python train.py --num_hidden_layers=15 --hidden_size=256 --n_experts=16 --experts_per_token=2 --d_expert=224 --d_shared_expert=256 --hidden_act="swiglu" --moe_layers=[0, 1, 2, 3, 4, 5, 6, 7, 8, 9, 10, 11, 12, 13, 14] --router_score="sigmoid" --normalize_top_k=true --routed_scale=1.5 --balance_loss=0.00269 --balance_bias=false --router_cosine_scale=20.0 --n_groups=8 --groups_per_token=3 --init_std_router=0.0365 --lr_router=0.000473 --num_attention_heads=3 --num_key_value_heads=1 --head_dim=64 --vocab_size=8192 --norm="rmsnorm" --norm_place="pre" --norm_eps=1e-06 --positions="rope" --rope_theta=1170.0 --rope_fraction=1.0 --qk_norm=false --attn_scale=0.125 --tie_word_embeddings=false --parallel_block=false --init="trunc" --init_std_qkv=0.0331 --init_std_o=0.0 --init_std_up=0.0331 --init_std_down=0.0 --optimizer="muon" --learning_rate=0.000679 --lr_mult_qkv=0.7 --lr_mult_o=4.0 --beta1=0.95 --lr_head=0.0054 --warmup_steps=200 --schedule="wsd" --decay_fraction=0.77 --decay_shape="pow" --final_lr_fraction=0.0 --batch_tokens=[32768, 65536, 98304] --max_seq_len=256 --doc_mask=true --train_tokens=549600000 --max_steps=8686 --dataset="wikipedia_en"
Below are experts of layer 9 (counted from 0) of a mixture-of-experts language model. Rows are named router (the router's row for the expert) and show model dimensions 0-255. Each number is 128 + 32 x the weight over its row's rms, rounded and kept within 0 to 255. Numbers have three digits each.
After each expert's rows: "gets" lists some tokens that make up at least twice as much of what it gets as of all text. This comes from a sample of Wikipedia text that the model never trained on. Tokens count by the router's weight.

# expert 9
router:065129066117163117132153132100131167062178159148129135129183134122140124122121157085139147101102114126154175133115112128109081062147129160155120073111076139160131103154123140132108151136176110107103120112132067075131122102154113073101127191101156148163113130079120119137096170183100120149156147119089147139151137138104120146122142148146164120071190104153144032102108117103104122143119212171172125180058105114131103084200156098105103110129134118144136198191053120146094111121160155170104198155067083144119121124144124131090107165176131141097143144117169118217109171123069156133105110131067139126129133127135165059163108165108089115151126178156126116145082122106118075149093168123070148171049112147157129073091144083123094117182149178163111182161147131141132128132089136
gets: "\n", "|", "a", "i", " United", "g"

# expert 0
router:077124104169119201122075089124123073109131165166128093130159112138132124099168143158182171112093146096181176101099094155125084045131083156144060080102078172108133107119171136148087125122151174152164104134134132105102143108172136099125091108107142137071085133115109127142100133131072178058083107124101119143156177124128143201133174139160173115132125157120120112100157102133138132097166137131173110114080144115123126197157156074075137087121123105054079166159113127074088132118149083170127135130105108101195182111144145162107141139131125116133163193167170119185123133133094176114082143132062137184170091182195139144146116104102087154114095147146148177100122089127115130115100124162202162111099082171154115115103103143113084044188122092142099152088148140150116143138083130
gets: "=", " (", " the", "\n\n", " =", " The"

# expert 13
router:115126145131160162179096115152121140067133163146121103162137147132137108094156168126147167095107167104119123090100171100086091117141114167200067103140112162105081132146137137160079141200174148102102073161124045110100137120164101128089105187077097172161076159155143140151132076135114139118104103076112116164180113198089135147086140163148147088069190122103114124101159106128148030095128117128176108154087107119129100118137136114125087123137113130044135071116081161121070209077126103131085188060069106163106157098122110131133098116089129171094184143082160123147114123151125168142143109085053124117121100108158113079142126065102091146150154122081185166140101099125158134114122114067149107118076087141130175145120097058114110125159123139114132146102138142155147112149114161
gets: "ing", "e", " to", " with", "ed", "ly"

# expert 5
router:054132097151149166156069103124085185044156172132107098188149100157120154188132165155151101074098152116152114111112139131090147122119142148147110127106107130122136126120209137208112146113124144096124117184075099125109115168155122108143121180085120080157116157115112094127190096127119144065081090095153131176110126129124116099084105145146131104090110114172128060126159145146109167137093152168195105117085115145057102133138135122155156042126128146094119166160108146157054156080108133171090191097116083101196129116151113156123130128079154135098164172145122095121125169189066170152095084134108155103126096130147113162148131102166101140146128150100121098109094150089064081132168069093100135163147106143157136098120042164198118125151106185123091131114160175132136126129105179
gets: "-", ".", ":", "|", "–", " –"

# expert 14
router:044122090136131158107083069134169152165147137123145076174181133112177104121199066125124126099096141139152139111083111142124072103149166152130086124196092130105107139108118196163150142094096161102119100169101071092122133160164128128103091151122104120143077100096105137104183072118066192091123139108169147101132198112093086132102153155126132144073177108158134103072129133112128114127151135124118149127050132148085106078183163095116152086072124190085096143150167160154105138101137094150033151139152155114150147181138094079098131126096123111122168098130150120141077154102080143108097084131078171162121085086125119123126059107093058172137084153145132144133139104094138100144139149141168140182086157148132132108078111083187122100171161148186117143100143107163153172098117135
gets: " the", " The", " 1", " 2", " 3", " his"

# expert 7
router:117112139196134083107076110123139138102147086114099131151107096106126162147161114168214207072126149104174129113132163087134088113186096109118028060096079126142127119166148198179109192171165102165132132133115057103171117156131081153128105156114127129138117152121071127116165101147108141132100145055162165113143091138126110159121148134194122141102193120110146135102134095076137103111121181139140139114101115131098123108158113139087095115078136115114106133151069117160061215086114134173105185118119109106093099085154145120127118085162168104118172134140089077135142151147154117169104176101108127169136049131193119096103092107103107119113129147118151091122160154077078111125146128161162158113158124160184157094082090070154109123179139153174148151156142172107142174075098120
gets: " |", "s", "%", "es", " for", ")"

# expert 8
router:168136093137136096170066086099135144066117118099120098174138100109150136113174204097204100077131229121132158087142120117130115138170176107170098080122100112136141121081115153156081142124131152137141077121145076082089122167140139127155115151099129180157118085141135086110157129177075129113107134139110128192172100121108115107111152151110122078139162104147107084111149091107113084160122116146152155079089143156099159073149134137124165095124109137150073125151129161138073120072093091118054190106105113135171114101117131145102097115134119120084143117148161043119096164164070164133097125104129163123106091149157152150187056107059090154177090084159111167132130115066130125101128088115182150083089145136184166088099115044179127128148074148151106146159126068138124157104127090
gets: "'", "-", " a", " Si", " Le", " R"

# expert 11
router:117082117152147126130096113104086142102141189099159131150155096134135124188087152148174127076131151127212163082138130099103119077134097141109140107146144163095117153110205189161142128187189129141155070176125035083134159130144119130119129129116098115155089145161106140166150143130086096152138081065115151139144127113093122119089142157128121157124176087166114125056157095116069107160172187152193136121101147133062129083151150150103131100119171172121115162141123119111143168081147121185050163142071090118183143166068131136123145122090104120114167178134198109134077157136119164125111122123081140187148070123118154044145100102117109104147106125135136138171118137054094106082140122128140180112071098135096134134148154118128080096141144204132155193128152117176154159080144119
gets: ")", "\"", "|", "%", "}", " Cup"

# expert 3
router:162101079104089146144106121125128149109136140130156117090129116133154135133143157134127159095151151107211155131100117103149051109163144130155056099118100137134049154077168197179113196119132135145129113164143075095127125114147146145067072153056115101114086123117108085145161083146083141072133142099111111173190128150140154162105172146110107079140180112093125084120168068131113150149090146178117071092124114148122134123139090088114196071116184190091106111140066153151107072106092101144070185124104085112117174182078140120103108115116137126066122103121187099205124130145081145172103161086107129140134126118121155168113115098098093156176094175106184143135117092072117126134164079159135145115096143127170149108111100090144108087202122108164102113079122111167122175132124157
gets: " \"", " a", "\n\n", " not", "ed", "\""

# expert 2
router:074095100110135176147063129118141127077174123132110159182083062118159097119088134111136181101146204165148178091102117152133088093154139111136058126180105077179118166094140145176105136148168081136077136105075076116123147142139109117108149108109103142125162122196117146150129153146080168098101169117161176143125144108124123172078093130112140157156166070122139116115101086119065088138149118152109122109110169146089116145099133110070144067091122181113151214116140112121131177126132113175101151083085163092109118145078138126123121124089090176084108109107120079148077169140053169162132123131046138138128120105149194131158138091140132166146101210143094149127102085104056066094067111087129129160084127112190160126119092091129098098187119152148116111143136123152148131097125141
gets: "\n", "\n\n", "  ", "-", "t", "c"

# expert 15
router:103098092132093109115074098143132134103150166141123122196170117154146133116178191121123202099171170121140155118157091121089124105150143170133055085128137148159123162109164152160082152143149160176095108140088049090105102125188096073152103113095141092091139123108151109166125122105132100125105127131114118167177134123087121185137172132112183095068205163172101122080161125094121097164136179127149113077167141105096132119145117154082169143101123125115132132133126137083104175122169127162054165153080118157142076133174097142145117083083111132111186172119055130160107168130086168159039167104096149156129076092170153161159093105069116174179096122109162119148106069072161095130121111114146132106096096115196183091159081072119116134165150167159131145116138112158118139101106121
gets: " |", ".", " was", ";", " is", " a"

# expert 10
router:117143115127135097194097117132148163133139127159163118151165062094119150112152137128157185090143119127143104113102098124160087132162096064148112087150129129145066089045105159134062119163140158108118084115065093080094131187163150094107120144097162126106130152111152124131162134156134131082092160075117170154148136145123110107116198173113103104100107119165154117107165131113108100159102182176159120110146144107101122151156156135134141121103116151122142149149079171101104196134121146150073142138066158147154116124094084127119113076130118152101171150130120059144034166170120170145137128143081175159137087123165146027150066091109076187177138182109145129165154096135085106103156145087179191127169126149175122130142068115115095042187135170150090164100159117123185106095122115
gets: ",", " of", " in", " and", " from", " by"